Experts of a small language model: width 192, a shared expert of 64 neurons.
Below are experts of layer 4 (counted from 0) of a mixture-of-experts language model. Rows are named router (the router's row for the expert) and show model dimensions 0-191. Each number is 128 + 32 x the weight over its row's rms, rounded and kept within 0 to 255.
After each expert's rows: a language model's description of what the expert responds to; "mostly gets" lists some tokens that are sent to it at least half of the time. This comes from a sample of Wikipedia text that the model never trained on.

# expert 33
router [ 68 150 118 116  74 174 126  90  79  95 165 117 198 171 109 166  92 123 105 160 128  99 164 101 103  94 145 150 142 108  97 137 129 102 141 153 104  90 107 130 160 118 128 103 128 116 132 123 138 104 129  84 109 106  78 104 127 188 126 146 121  98 101  88 135  57 114 160  71 140 113 103 105  80 109 182 167 120 185 174 119 172 120 140 134 108 176  54  98 162 127 152  95 118 210 154 102 151 116 160 138 179  86 162 179 100  68 104  76 153 162  92 164 138 155 113  80 102 124 119 120 114 125 124 139 147 128 115 118  87  89  97 100 103  62 118  86 146 142 196  58 174 109 191 127 174 134 131 134 133 130 128 149 125 192 116  87 157 173 160 180 167 155 118 159 132 179 151 110 162 109 108 185 130 121  81 132 109 102 104 149 116 101 115  96 148 147  74 101 137 141 187]
Of after nouns. The preposition of (also on, for, about) after role or part nouns like member, chief engineer, part, reign, subject of.
mostly gets: " of", " regarding", " Of", " Frederick", " Philip"

# expert 41
router [128 113 212 147  76 137 125  62 134 120 112  77 116 122 116  92  56 116 164 148 161  83 127 105 101  95 111 106 116 123 115 188 112  91 137 156  86 126 140  94 165 131  58 115 127  82 119 138  65 143 150  91 140  54 107 148  79 113 100  93  90 105  96 186 177 102 163  77 122  87 125  89 173 147 132 114 185  83  87 174 118 143  90 149 101 176 152 155 143 153 133 170 163  53 146 135  85  90 122 110 129 128 136 139 108 111 122 130 172 106  90 149 134 104 176 142 176 129 129 145 143 143 113 162 114  69 156  95 140 163 139 161 104 142 106 162  89 164 208 147 150 103 121 181 117 108 104 143 167 113  72 133 139 122 138 137 152 129 163  96 162  98 141  79 171 153 125 124 116 181  79  59 185 117 117 127 163 110  99 133 111 102 181  51 110 131 138 127 108 147 135 155]
Commas. Commas after names, places, dates and inside large numbers, as in "Manila, Philippines", "May 26, 2001", "38,792".
mostly gets: ".,", ",", " Kir"

# expert 28
router [117  86 101 152  95 186 145  88 156 123 197 157 127 125 108 103  92 160  95 130 113 143 142 161 101 156  61 135 205 149 148 107  93  95 155 144 103 133 138 136 110 121 146  95  97  74 107 147  94 171 120  73 144  91 164 133  83 118 121 139 142 128 164 115 136  86 183 120 177  75 132  86 120 128 132 121 189 112  51 106  95 136  77 137 110  96 192 118 107 137 121 123 121 147 202 139  88 135 113  95 114 135 175 130 139 107 106  21 174 118 155 149 139 122 151 118 184 147 119 121  79 185 126 104 177  82 126  94 167 107 105 181 161 126 127 126 109  77 151  92 131 143 158 137 153  86 146  83 122 125  85  94 153 149  94 133 127 142 142 151 109 167 135 118 211 121 181 137 148 114 147 166 200 123 155 134 212 124  80 118 129 126 159 108 170 149 155 128  91 176 106 121]
Table pipes, year digits. Pipes and spaces in league standings tables, plus year-number pieces like 199-6 and 192-0, and some mid-word suffixes.
mostly gets: "achute", " equ", " Jonathan", " Kel", " Rain", " Pas"

# expert 46
router [111  84 104 151  96 182 146  87 154 123 196 160 133 124 106 101  97 162  97 134 111 136 137 163 101 156  57 135 204 149 148 110  94  99 155 147 102 132 140 137 109 124 145  88  98  75 107 139  91 174 122  69 146  90 163 133  83 121 116 141 143 128 163 116 133  86 185 121 179  74 135  87 124 129 131 120 186 114  49 108  93 134  78 139 140  96 197 111 113 133 125 121 119 136 197 143  88 133 120  92 113 138 176 133 139 106 109  26 171 113 160 149 137 123 155 118 178 145 123 127  78 185 133  97 179  79 126  91 165 112 110 175 162 124 125 126 109  83 148  94 135 142 160 139 149  85 146  85 122 124  85  92 156 151  94 135 127 134 146 151 110 168 134 121 211 119 182 136 155 111 148 165 200 127 149 133 213 124  75 111 126 123 154 106 168 148 156 132  89 179 104 122]
Punctuation in lists/dates. Periods ending demographic census sentences, en dashes in year ranges, question marks and numbers in tables, and section words like education.
mostly gets: " ?", " largely", " Sou", "005", " •;", " RV"

# expert 19
router [127 131 148 158 113  72 108 139 129 127 180 131  99 142  89  81 136 180  83 198 143  67 150 146 138 139  76 155 104 195 151 131 141  82 137 158 112 129 158 145 100 186 149 212 161 106 111  98 107 146 119 140 153 153 139  96 129 140 156 172 135  12  86 147 118 148  91 170  96  52 102  81 108  66 147 149 179 165 109 123 120 122 112 190  88 117 135  42 151 137 101 146 167 113 170 124  89 121 119 133 140 192 134 160  93 118 165 107 137 118 126  81  91  76 135 104 107 172 148 135 115 140 138 124 172 118 125 136 116 108  84 125 187 177 145 145 118 145 143 126 143 135 158 164 126 195 132 105 149 143 135 123  97  92 170 150  97 188  73 159 150 174 175 158 130 159 124 139 117 157 170 133 125 113 186 105 147 112  86 124 128 158 154 109 143 173 140  99 142 176 149 110]
Word pieces in quotes. Opening and middle pieces of less common words, often inside quotation marks or after un-, such as out-st-rip, un-her-alded, spont-aneous, rec-ord.
mostly gets: " amb", "-st", " er", "-t", "-b", " th"

# expert 51
router [127 107 183 162 140 113 111  83 134 197 195 174 168 139 132 122  47 127 179 115 101 141 154 126  94 129  82 127 122 116 107 108  92  96 139 169 135 124 205 132  82 144  85 136 133 108 117 112 125 146 131 100 150 149 160 166 113 125 113 114 108 108  79 151 101  63 216 144 154  92 105 106 144  82 183  97 124 154 130 163 168 179 108 174  80 133 114 105 161 151 142 103 169  80 143 115 140 136 125  97  63 157 145 107 110 141 154 106  65 120 184 125 153 125 168 105 131 111 181 133 156 181 133 136 183 114 152 121  98 140 121 138 136 135 156 148  99  82 201 159 125 130 169 151 149 146  88 136 131 113 123  93  87 118 146  97  96 136  89 113 137 195 151 129 109 117 209 118 193 176 149  90 125  71  99 121 170  71  87 128 101 130 158  67 130 152 180 141 121 126 164  94]
Name-internal word pieces. Middle word pieces inside personal names and surnames, often after a capital first piece, e.g. Ger-ritt, Ra-eb-urn, He-v-ec.
mostly gets: " Te", " Hol", " Gre", " Tam", " Ger", " Bro"

# expert 52
router [113  89 100 157  95 182 147  90 154 123 198 158 137 128 109 101  93 162  95 133 110 140 138 162  97 154  55 134 202 147 151 105  97  94 162 147 103 129 140 132 111 121 144 105  94  75 109 143  99 175 121  74 139  90 163 137  82 123 112 140 144 130 166 118 140  84 185 127 181  77 132  85 119 127 136 119 185 111  45 110  91 137  76 137 138 100 197 104 113 134 123 120 116 120 199 135  89 131 121  92 108 133 171 130 138 109 106  27 170 116 154 150 139 123 159 121 183 147 120 128  81 188 133 105 175  81 131  94 165 109 106 177 159 127 126 127 111  83 148  89 138 138 158 137 153  82 145  84 117 121  82  92 157 154  98 132 124 139 144 151 108 164 137 115 210 123 183 131 153 112 144 161 198 126 153 129 216 120  78 110 127 120 153 107 169 151 159 136  89 176 106 117]
Given names, sentence ends. Given names in cast or people lists, like Susan, George, Larry, plus pipes and sentence-final periods in tables and biographies.
mostly gets: " Susan", "atus", "aurus", " Bristol", " subsequently", "mathbf"

# expert 53
router [118  81  96 149  96 180 151  89 155 123 196 159 134 122 106 103  93 156  91 128 107 143 137 159  97 153  57 136 203 141 148 100  94 102 161 144 100 129 142 134 104 121 144 108  98  77 110 142  92 176 123  74 144  89 162 135  82 127 118 137 144 128 167 113 133  89 185 123 177  80 136  80 118 126 133 119 177 108  44 108  91 135  77 140  99  97 196 108 108 136 126 117 115 126 203 139  91 135 124  98 109 134 174 131 135 112 108  18 171 115 151 142 139 121 158 122 181 146 116 129  82 180 126 104 182  79 125  93 170 112 113 185 161 123 129 126 109  83 142  89 138 142 157 135 151  83 147  90 117 127  86  95 153 156  95 129 124 135 147 153 105 165 135 118 211 122 180 131 158 116 140 159 196 129 156 130 214 123  76 112 124 129 157 106 170 150 158 132  95 176 109 116]
Final digits and table cells. Last digits of numbers and years in tables and lists, plus table pipes and "including" before itemised counts.
mostly gets: " activist", " violence", " businessman", " cancer", " cycling", " element"

# expert 35
router [107 159  76 104  71 184  95 115 104 103 167 104 131 154 118 126 119  83 148  96 144 104 131  75 116 162 136  99 110 148 141 144  80 142 221 103 107 185 154 119 145  46 142 209 149  96  88 128  70 156 144 137 119 113 133 108 123 144  95 108 123 113 128 111  66 122 118 174 109 117 144  47  79 164 156 143 167 141 159 153 108 110  62 176  89 109 125 108  86 151 120 134 126  84 113 129 139 103 153 134 146 198 103 151 150 107 136 131  47 112 182 118 147 160 137 110 122 133 100 153 128  94 139 114 127 141 137  80 142 144  74  98 121 168  90 111 117 144 150 163 115 135  95 123 151 180 131 194 153 178 116 153 134 114 160  78  40 127  89 128 125 169 140 168 118 101 143 140  73 166 120  82 130 141 140 132 151 149  77 127 136  56 153 109 142 178  64  86  93 143 129 107]
Chemistry and biology terms. Scientific word pieces and terms in chemistry, medicine and biology text, such as protein, acid, neuro, hydro, and pieces inside glycogen and methyl.
mostly gets: " protein", " acid", " neur", " hydro", " chemical", " neuro"

# expert 56
router [100 101 154  73  81 154 129  73 112 165 156 127 159 209 108 169 130 130 136 167 167 110 149 149 151 178 160 131  83 113 114  95 158  48 159 128  93  76 160  97 115 158  64 126 131 121 177 168 130  91 163 102  93 112 125 143  94 159 125 119 181  96 118 113 179  77 141  87 115  77  79 146 128 103 111 152 175  90 131 164 119 166 110 183 102 140 152 114 145 129 157 153 151  90 169 163  79 110 132 105 130 149 111 147 119 136  93  82 124  63 142  98 137 160 131  90 122 140 153 144 147 147 114 140 161 132 169 110 129  83 164 133 135 133  86 111 125 167 110 203  85 159  88 185 125 132  98  95  91 136 123 117 167  99 159  92 100 158 155 130 115 168 156  84 193 190 116 170  93 141 110 110 203  99 123  82 157  78  95 123 179 111 125 101 163 112 166  93 106 139 125 194]
Linking of and to. The prepositions "of" and "to" inside proper names and titles or after movement verbs, such as "Church of", "Colony of", "returned to".
mostly gets: " To", " Holy", " to", " Methodist", "″E", "To"

# expert 8
router [145 116  93 155 168 142 117 100 111 165 144 104 121  74 162 113 112 136 141 129 138  63 180 170 112 163 126 166 174 130  84 131 132 116 169 114 120  76 126  73 116 147 106 134 128  45 140 133  75 161 124 152 157  87 125 125 118 112 118 149 133  96 140 144 136 149 162 145 153 114 154 102 126 108 134 112 145 125 140 100  94 195 164 118 109 180 177  77 209 166 138 147 183  97 186 125 107  97 157 103  87 192 195 174 138  97  64 112  72 137 116 176 168  79 143 140 119 188 103 159  96 107 108  77 165 115  72  83 148 122 113 129 144 163  98 142  74 107 157 146 122 130 144 193  82 120 168 109 106 116  95  95  93 117 175 111 155 114 150 130 175 141 147 157  89  73  86 121 149 104  89 107 204 133 148  99 137  66 111 185 142 103 135  87 112 118 165  82 109 126 141 135]
Creative work nouns. Nouns naming a creative work, such as film, album, novel, opera, single, usually after "the", plus sentence-final periods in film and music articles.
mostly gets: " film", " album", " novel", " drama", " movie", " Film"

# expert 15
router [108  82 122 161 130  94 111  89 134 202 136 101 128 165 117 105 135 106 107 181 147 125 128 147 108 135 119 178 182 111 122 129  53 122 163 118  78 128 138 134 138 123  91 118 124 113 162  98  73 143 143 136 138  92  85 187  72 106 136 137 105  76  94 122 177  95 187 150 163  82 156  82 133 110 130 148 147 115  93 112 147 132  97 133  64 167 158  95 149 116  82 154 153  76 141 111  79 108 122  63 142 112 122 111 111 122 129  70 149 139 145 122 108 128 139 144 134 131 138 138 153 166 104 122 131  75 181  94 161 185  99 163 135 133 111  82 114 144 127 146 167  61 179 133  81 129 137 103 138 144 139  84 168  66  88 105 138 141 148 147  97 145  92 125 244 111 176 149  88 120  98  98 210  95 110 167 131 146 114  64 152 135 201 135  98 157 125 148 101 195  99 133]
Place-name heads. Heads of facility names like Stadium, Street, Park, Church, Avenue, plus infobox field labels like Home arena, Date, and coordinate symbols.
mostly gets: " Stadium", " Avenue", " Street", " Arena", " Park", " Center"

# expert 24
router [127 153 135 173 111 178 115 128 168 102 156  94 176 148 135 131  65 144 162 200 158 125 103 111 150 102 179 145 121 154 135 189 103  74 145 126  88  95 114  87  70 172 101 137 138 105 113 118 117 125 151 100 167 124 135 109 145  71  83  93 138 132 142  88 170 135 104  71  96 128 127 112 133  89  99 172 175 139  61 164 111 181 124 144  62 138 153 113 167 147 206 161 186  47 193 143  98 132 102  85 155 142 170 153 167 121 128  50 106 111 176 151 140 116 231 139 129 120 140 125 192 134 120  92 115 127 150  82  97  92 102 140 141 150 148 140 130  86 143 117 120 149 136 122  97 117 182 180 150 144  97 142 124  92 164 143 144  99 157  75 180 185 165 129 133 137 129 142 112 146 147 110 127 139 137  84 108 116  96 155  80 135 140 156 138 154 141 112  68 141 169 135]
Year first digits. First three digits of a four-digit year, such as 201, 199, 185, after In, a month, a parenthesis or a dash.
mostly gets: "201", "200", "202", "198", "197", "196"

# expert 47
router [ 68 180 136 137 119 148 138 147  99 169 101 108 142 198 148 127 124 123 112 169 102  56 166 122 129 125 137 133 136  88 146 154 150 143 162  89 127 119 139 134 150 136  89 117 155 139 182 103 113 152 157  85 147 125 204 144 128 103 135 147 136  83 145 161 140 121 139 130 132 101 115 133 128 137 134 150 119 148 112 166  74 153 148 152  40 158 103 138 207 108 120 173 153 107 149 199 158 111 126 133 132 171  96 140 190 100 114 147  65 135 168 101 185  88 165 130 112 126 141 175 140  92 102 104 106  69 168 123  82  89  86 102  94 150  98 162 107 142 190 177  96 108 141 185 123 149 152 125 113 165 113 147 140 152 207 166 111 138 115 120 147 202 150  98 123 161 171 138 149 187 110  88 140 116 167 108 207  64  78  70 133  62 121 112  91 116 124 140 157 137 144 169]
First names. Given names starting a person's full name in lists, biographies and tables, such as William, John, James, David.
mostly gets: " John", " David", " James", " George", " William", " Michael"

# expert 63
router [ 82 125 116 123  98 128 159 140 132  94 120 148 123 160  66 124 143 147  76 180 111  39 123 139 130 175 114  81 148 173  85 136  82 101 143 151 106  81 158 146 104 143 129 126 154  28 130 151  68 167 137 101 103  95 114 160 126 116 139 126 141 137 168 142 127  89 173 203 149 119 129 117 144 130 182 134 205 184 128  95 114 116 119 154  82 126 115  96 138 102 103 121 124  88 130 166 142 130 111  71 104 144 132 181 136 166  93  63 130 133 150 153 111 106 217  71 127  88  91 124 127 135  86  94 110 133 123 119 166  91  51 101 139 102 137 171 107 151 181 163 110  94  83 154 129  94 100  95 139  99 137 158 156 133 171  97 117 163 127  82 120 128 118 179 159  97 169 141 133 128  80 127 168  78 161 140 154 168 101 126 152 115 179 111 146 137 108  51 103 186 100 122]
Digits in tables. Digits and number pieces in statistics tables, especially decimal places of percentages, vote shares, turnouts, and populations, e.g. 44.5, 51.3.
mostly gets: "03", "00", "999", "06", "08", "07"

# expert 42
router [125 125 178 134  81 123 140  42 124 169 129 116 137 217 138 112  68 133 157 155 160 117 154 126  81 134 157 179 144 121 106 165 122  97 114 124 130  87 179 131  94 142  97 142 114 151 153 119 118  72 133  96 114 107  75 118 146 170 117 119 121  43 138 127 157  80 172 109 103  95 114 130 151  79 130 130 139 106 131 152 154 166 131 130 124 136 148  80 103 148 158 176 107  20 197 103  95 110 142 136 140 125 145 159 172 128 118  89 163 139 151 122 121 145 142 107 104 138 156  96 161 100 130 152 164  89 178  89 118 115 155 173 100  98 110 107 134 148 163 141  78 139 157 182  50 125 141 123  95 123 147 140 178 122 150  87 117 187 171 165 166 194 170  90 190 120 184 132 125 134 147  71 201 133 112 109 156 106  98 127 148 123 143  98 103 110 129  85  69 154 153 179]
Place and office prepositions. The prepositions in and of, plus from, within, de, mostly in office and institution names like "District of Delaware".
mostly gets: " in", " di", " of", " within", " de", " capital"

# expert 12
router [ 95  80 163 123  81 145 192 119 161 151 179 137 149 133  83 122 112  94 140 161 158 115 135 134  78 118  88 143  97 134  70 102 138  47 150 125 142 137 209 131  70 110 129 186 134 117 159 149  85 133 105 123 132 110 188 123 150 160 152  95 121 101  88 158  94  64 186 105 141  51 109 128 139 123 160 114 142 152 109 191 132 174  64 107  72  59 117 128 146 131 108 112 156 115 164 137  96 120 132  76 135 127 120 195  95 169 122 112 148 114 136 141 136 108 199 135 145 133 156  97  96  81 164 104  85 125 106  96 107  86 114 121 123 143 118 143 113 130 236 153 118 126 133 158 152  91  98 134 205 102 115  97 101 107 128 137  71 161 117 106 121 146 147 139 129 128 109 102  98 152 159 126 219  95 177 123 144  99  80  77  98 130 150 119 143 113 152 154 119 162 124  91]
Foreign-name word pieces. Inner letter pieces of non-English names, often h, k, j or accented letters, e.g. Säv-h-ult, Sund-h-age, X-h-ixha.
mostly gets: "h", "ä", " Kh", " h", "ö", "ł"

# expert 11
router [ 74 103 156 109 139 140 126 124 143 117 222 168 113 144  59 135 127 137 143 133 119  79  88 123 145 175 156 137 129 134 110 121  92  58 187 148 123 175 163 132 109 152 117 179 120  64  96 111  99 142 147 135 165 140 159 136 158 150 116 122 117  85 148 136  87 149 154 144 108  56 129  79 114  75 169 104 156 131 154 157 106 113  86 157  91 124 157  99 120 155  91 163 182  52 160 105 129 126  95 145  93 195 165 179 116 149 187  48  94  88 146  73 127  80 188 114 136 147 138 158 138 121 121 114 141 147 141 139 143 170 101 146 162 171 143 110  83 136 143 112 133 151 169 113 156 183 144 112 106 139  90 114  79 126 169 153 107 166  89 121 113 191 105 159 123 107 223 118 146 134 143 107 215 155 115 143 154 132 115 107 104 107 179  85 106 142 138 146 106 128 169 110]
Word-piece endings and stems. Pieces inside split words, mostly middle or final fragments like -er, -ed, -ing, plus concrete nouns such as sugar, fire, tree.
mostly gets: " sugar", "ashes", " pressure", ".g", "ugs", " fire"

# expert 27
router [107 142 114 101 158 131 126 105 131 117 116 130 146 134 143 166  91 151 120 133  66 139 115  74  97 151 110 130  99 114 108 105 161  81 202 122 118 114 152  78 111 172 102 170 110  70 154 143 109 125 110 147 195 131 166 159 132  81  88 106 100 113 149 134 129  81 127 113 109 149 143  70 118 168 155 169 175 198  95 104  65 210 137 166 135  98 165  90 161 143 130 166 122  78 197 127 136  71 108  77 143 113  87 136 146 129 106  60 111 104 151  88 101  92 149 101 104 166 146 117 159  84 114 119 119  75 124 112 135 145  87 191 104 196  83 112  84 129 156 127  44 175 153 137 167 146 129 143 170 127 155 157 131  82 157 167 152 146 153 109 116 166 111 137 169  87 206 148 129 127  99  98 159 155 131 105 153 140 119 131 198 136 116 140  55 160  92 138 116 157 120 151]
Verbs after subject nouns. Copular and main verbs right after a noun-phrase subject in descriptive text, e.g. there are, is registered, would require, supports.
mostly gets: " was", " were", " are", " is", " has", " had"

# expert 18
router [ 94 124 161 102 122 124  75 128 163  71 174 126 150 123 141  96  96 111 148 145 144 106  97 106  83 132 139 151 105 188 112 143 112 141 197  62 115 162 110 135  70 103 134 244 142 141 118 119  72 155 185 173 152 136 163 105 150 123 111  91 132  96 132 119 142 140 141 137  83 103 109  36  89 116 143 145 168 125 131 136 124 123 141 169 105 143 137 116 114 126 135 125 174 106 122 135 122 103 178 137 157 255 130 173 135 132  85 100  35  89 168 101 129  93 143 120 114 160 109 182 216 125 151 145 171 138 162  90 159 128 107 124 143 180 131 109  88 138 119 159 120 178  95 129  84 188 139 145  88 126 142 126 100 120 152 141 125 169 123 132 121 163 152 133 117 142 157 155  70 148 120 104 192 112 175 163 122 156 110 143 175  83 162 115  99 139 130 102 117 139 143 154]
Word-initial consonant pieces. First piece of a word split into fragments, usually a consonant cluster after the or of, e.g. fl, j, ref, st, bl.
mostly gets: " fl", " j", " h", " r", " qu", " pl"

# expert 14
router [ 59 143 106  94  78 131 156  69 142 186 187  98 155 117 169  87  55 112  96 161 108 123 143 167 112 108 121 121 173 104 116 176  84 174 150 117 159  69 176 105 125 143 112 132 158  87 191 124 115 174 117 136 215  82 173 188 128  60 177 176 131 119 118 103  78 121 124 108 179 133 133  76 144 154 192 123 142 137 168 117 156 114 116 128 135 105 138 113 149 178 128 140 126  37 156 139 157 178 132 106  91 131 114 154 135 103 155  44 138 119 172 159 114  91 172  90 139 152 125 127 168 171 113 121 168 109 164  67  92  83 134 160 140 134 155 141  83  99 143 177  82 123 119  99 148 169 132 125 117 149 122 137 119 111 178 114 146 130 131 138 131 177 132 135 125 151 142 174 129  98  87  89 105  92 155 142 123 106 100 134 149  68 158 141 149 108 106 138 128 143 189 158]
Clause-linking pronouns. Relative pronouns, conjunctions and subject pronouns that open a clause, such as that, which, but, he, it, often after a comma or period.
mostly gets: " that", " it", " which", " but", " who", " he"

# expert 5
router [ 97 141 149  65 130 146 129  40 160 127 170 100 163 114 134 108  42 140  92 198 102 157 121 134  74 160 158 107 143 121 156 157 120 122 131  93 150 123 168  88  54 110 105 185 167  53 110 110  94 119  95 153 167 142 106 169 124  89 124 173 130 119  60 104 117 153 109 157 140  73 123  93  80 181 124 174 159 136 123 112  94 145 113 110 149 139 139 126 155 126  98 103 127 110 143 192  87 107 159 134 180 152 152 145 142 129 109  83  89 169 191  98 153  55 138 138 118 108  97 130 179  94 126 162 126 167 125 131 121 108 138 140 111 148 105 165 162 125 186 155 155 166 133 135 190 147 102 129 114 171  95 161 150  53 117 107 121 145 130 110 156 138  75 120 102 116 107 123 157 134  50  70 142 141 176 113 151  66 116 113 150 100 157 152 113 146  92  95  73 126 133  93]
Personal and possessive pronouns. Subject, object and possessive pronouns in biographical narrative, especially after making or gave, such as his, he, her, its.
mostly gets: " his", "'s", " he", " her", " He", " their"

# expert 22
router [107  82 133 135 105 104 104  97 148 126 132 104 154 160 118 104 109  69 151 133 119 150 112 140 108 147 138 110 138 148 153 125 130  99 126 155 183 149 121 125  55 153 132 141 159 103  95  96  98  55 156 140 192 140 127 115 110  84  91 133 127  59 114 122  99 101 146 147 102 106  81 110  90  65 148 137 168 187 152 127 110 138 130 169   0 120 180  53 204 109 143 167 158  45 120 151  99 124  88 135 145 134 138 186 128  79 109  52  71  96 123 148 165  93 192 139 123  89 131 145 148  91 139 142 116 134 113 119 134 153 102 130  91 136 152 148 114 141 176 186 109 153 156 165 148 142 142 182 151 116 150 161  70 118 205  83 120 114 113 178 149 116 130  91 157 111 118 166 136 109 144 157 127 114 144  98 127 115 101 123  99 105 196 110  99 116 142  97  97 142 171 149]
Two-digit numbers. Standalone numbers, mostly 10–30, for ages, records, counts and ordinals in sports and biographies, such as 20th, 21–11, 15.
mostly gets: "19", "20", "18", "23", "16", "21"

# expert 4
router [129 194 122 118 109 116 179  45 123 121 142 141 214 120  85  93 112 128  92 123 106  81 141  65 141 176 135 117 180 138  97 147  65  68 139 128 150  92 148 140  82  83 125 141 206 119 110 109  99 161 109 136 165 145 153 112  91 114  95 169 122 116 132 105 101 161 180 174 150 102 138 131 130 146 145 120 139 164 124 169  79 191 106 159  39 175 197  72 131 127 109 113 124 108 146  90 152 142 155  65  84  98 171 137 160 121 139  79 172 134 138 170  69 158 152 138 131 152 139 141  72  63 105 101 118  95 116 115  68 136  36 145 148 156 136 156  87 104 163 194  97 158 123 137  98 163 122 115 113 158 157 153 147 133 138 116 130 132 141 123 110 134 107 117 174 128 108 132 126 168 149 105 172  89 141 129 146 146 105  86 130  96 188 110 129 144 128 138 114 173 117 115]
Table cell spaces. Leading space of numeric cells in sports statistics tables, right after a pipe, before values like 0, 16–25, 49.
mostly gets: "|---|---|---|---|---|---|---|---|---|---|---|---|\n", " Qualification", " JPL", " –;", " .", " Pts"

# expert 37
router [121  94 107 151  86 184 157  90 126 136 210 150 139 135 106  98  84 155 106 119 127 142 115 159  99 160  56 134 197 162 147 109 110 114 153 169  90 137 140 131 120 124 159 104 111  94 112 120  93 156 129  85 149  78 170 154  69 119 108 144 139 118 136 115 125  95 184 132 164  80 113  97 121 149 135 138 174 115  45 107  99 151  56 141  96 134 189 108 119 142 137 113 107 132 220 151  90 136  95 121 121 119 147 133 132 120 100  14 162 122 154 129 151 113 166 108 186 170 108 133  79 185 129 109 154  90 124  92 177 116 115 201 163 122 128 129 110 103 152 111 136 150 180 137 149  89 153  85 119 128  86  90 157 147  94 120 112 144 147 140 133 167 134 120 201 109 175 121 139 100 132 167 180 121 155 119 211 124  85 120 138 120 158 102 186 157 144 144  88 170 102 113]
Separators after numbers. Semicolons, pipes, commas and closing parentheses right after numbers in race results and stats tables, as in ATL 28; and 620 |.
mostly gets: "',", "\");", ".),", ")},"

# expert 38
router [119 132 145 129 108 184 157 124 112 128 115 124 122 171 165 117 113 125 189 134  96 135  66 135  99 181  92 114 156 136 128 138  64 106 165  88 104 111 163 159  88 132 137 173 107 124  95 106 107  85 112 134 153  47 110 117 137  91  97 169 145 106 186 174 133 119 195 108 136  82 124  95 116 101  94  95 200 119 150 123  99 117 108  89  58 125 146 139 145 129 168 146 126  80 123 151  89 107 161 113 149 103 114 163 127 158 155  80 155  61 153 123 130  87 190 100 127 132  83 157 103 129 105 113 167  67 126 127 111 145 124 139 140 154  78 160 120 102 175 107 139  96 180 134 117 159 155 128  96 165 120 128 136  92  91 135 144 150 200  72 176 144 139  88 223  60 130  54  92 123 121 110 153 145 119 112 113  80  81 143 148  75 205 110 113 101 120 151  98 155 115 168]
Geography and census data. Coordinate symbols (′, °, ″N), area and population infobox fields, and census prose words, such as "• Total:", "sq", "Coordinates".
mostly gets: "″N", " Preceded", "′", " Coordinates", " sq", " NRHP"

# expert 50
router [147 128 122 124 109  96 140  93  90 146  98 127 188 171  96 119  84  95 184 178 151 138 109  99 133 156 175 131 109  98 104 187 119 126 119 148 123 119 171 114 125 145 119 166 167  58 149 116 113  86 152 138 225 120  97 111 127 122 124 126 118 114 140  80 105 115 117 130 135 116 140 112 118 158 134 137 118 121 137 115 164 199 138 140  75 143 122  46 190 126 132 138 168  37 162 156  74 104 130  78 160 169 150 130 176  66  95 132 109  74 182 170 173  77 169 105 125  97 128 140  95 140 118 118 107  84 164 113 121 126  92  94 118 211 106 176  80 136 161 193 118  69  98 150 118 139 126 151 116 137 111 206 120  53 115 136 133 144 108  97 153 103 172 105 162 169 147 144 145 137 155  83 143 136 136 128 117  86  85 154 199 114 132 130 144 105 146 106 124 147 114 181]
Place and institution names. Country, state and city names or institution nouns following "of", "in" or "the", such as England, India, University, Parliament.
mostly gets: " England", " University", " California", " India", " Texas", " Scotland"

# expert 40
router [104 113 132 129  40 137 152 103  86 144 137 144 109 122 112 109 102 135 164 163  69  97 115 116  98 154  95 164 157 172 163 120  98 113 132 168  91 144 124 171 101 149 137 170 130 161 101 111  97  65 148 164 125 123 173  81 129 102 147 160  85 122 130 120 122 112 105 133 133 145 115 113  49 129 144 142 182  83  83 101 135 131 138 179  83 133 158  98 173 175 123 158 145 104 164 142 108 106 159 128 145 114 139 160 130 113 108 112 123 119 138 146 165  99 119 105  90 103  93 141 115 132 162 131 172  80 182 137  91 112  71 174 106 171 130 146 141  74 169 120 142 143 147 140  83 143 159 141 124 170 127 136 113  65 119  67 100 168 109 113 174 140 111 152 213  71 175 108 147 128 195 155 117 137 194 142 121 100  76 137 131 109 177 130 131  75  85 109  40 234 124 182]
Politics and elections. Political vocabulary in election and government text: party names, Republican, Liberal, federal, vote, Supreme, and pieces like term-limited.
mostly gets: " Liberal", " Conservative", " Republican", " federal", " Supreme", " vote"

# expert 39
router [160 134 118 112 139 158 116  73 149  98 140  51 175 115 158 104 119  75 155 133 177 168 169 101 105 144 121  93 103 157 136 148  79 122 172  79 155 145 121  84 108 160 175 148 123 105 142 115  44 124 152  82 148 108 149 125 147  78  90  99  85 102 152 123 110 106 109 127 157 136  85  68 109  67 141 129 136 167  82 111 150 187 154  81  84  85 119  87 140 120 150 204 110 137 126 172 128 157 133  93 139 105 164 139 122 103 123 106  83  99 199 130 170 113 182  95 102 158 119 140 128  64 112 150 157 146 171  81  92 136 119 126 140 101 101 166  84 117 146 173  88 105 152 177 163 102 151 105  97 127 107 154 158  94  86  89  85 155 114 123 147 170 182  94 175  92 152 157  98 153 130 132 129 165 168 133 202 114 103 100 153  83  93 128 101  82 153 107  72 174 149 138]
Paragraph and heading breaks. Sentence-final periods with paragraph breaks, blank lines, and == section heading markers ending one part of an article and starting another.
mostly gets: ".\n\n", "==", "\n\n", "==\n", " |\n\n", ")\n\n"

# expert 20
router [176  92 187 132 154 145 159 127 128 165 137 133 125 103 127 153 126 126  76 130 161 138 105  96 156 132 108 145 106 107 131 136 134 169 182 170  99 134 132 100  81 122 143  84  92 101 143 125 109 110 191  78 106  91 164 112  97 125 154 113  99 119 138  79 132  82 148 107 106  71 126  73 119  96  98 214 174 174  93 173  84 170 134 133 102 189 191  53 132 113 164 133 160 166 184 129 116 112 140 119 143 124 119 146 116 155  88 127  96 109 163 102 163 169 139 142 194 140 118 104 107 146 147 135 107  56 138  83 128 110 115 109 134 120 103 141 100  87 227 109 150 152  80 146 135  99 178 118 144 189  95 139 118  96 111 119 109 145 130 164  97 120 174 130 178 143 138 118 160 152  99 172 140 186 180 135 134 101  72 138 165  86 212 143 112 165 162 108 120 125 172 187]
List and table markers. Line-initial hyphen bullets, table pipes and heading equals signs in infoboxes, taxonomies and lists, such as "- Coordinates:" and "- Family:".
mostly gets: "-", " Eg", "     ", " Beach", "Studio", " Princess"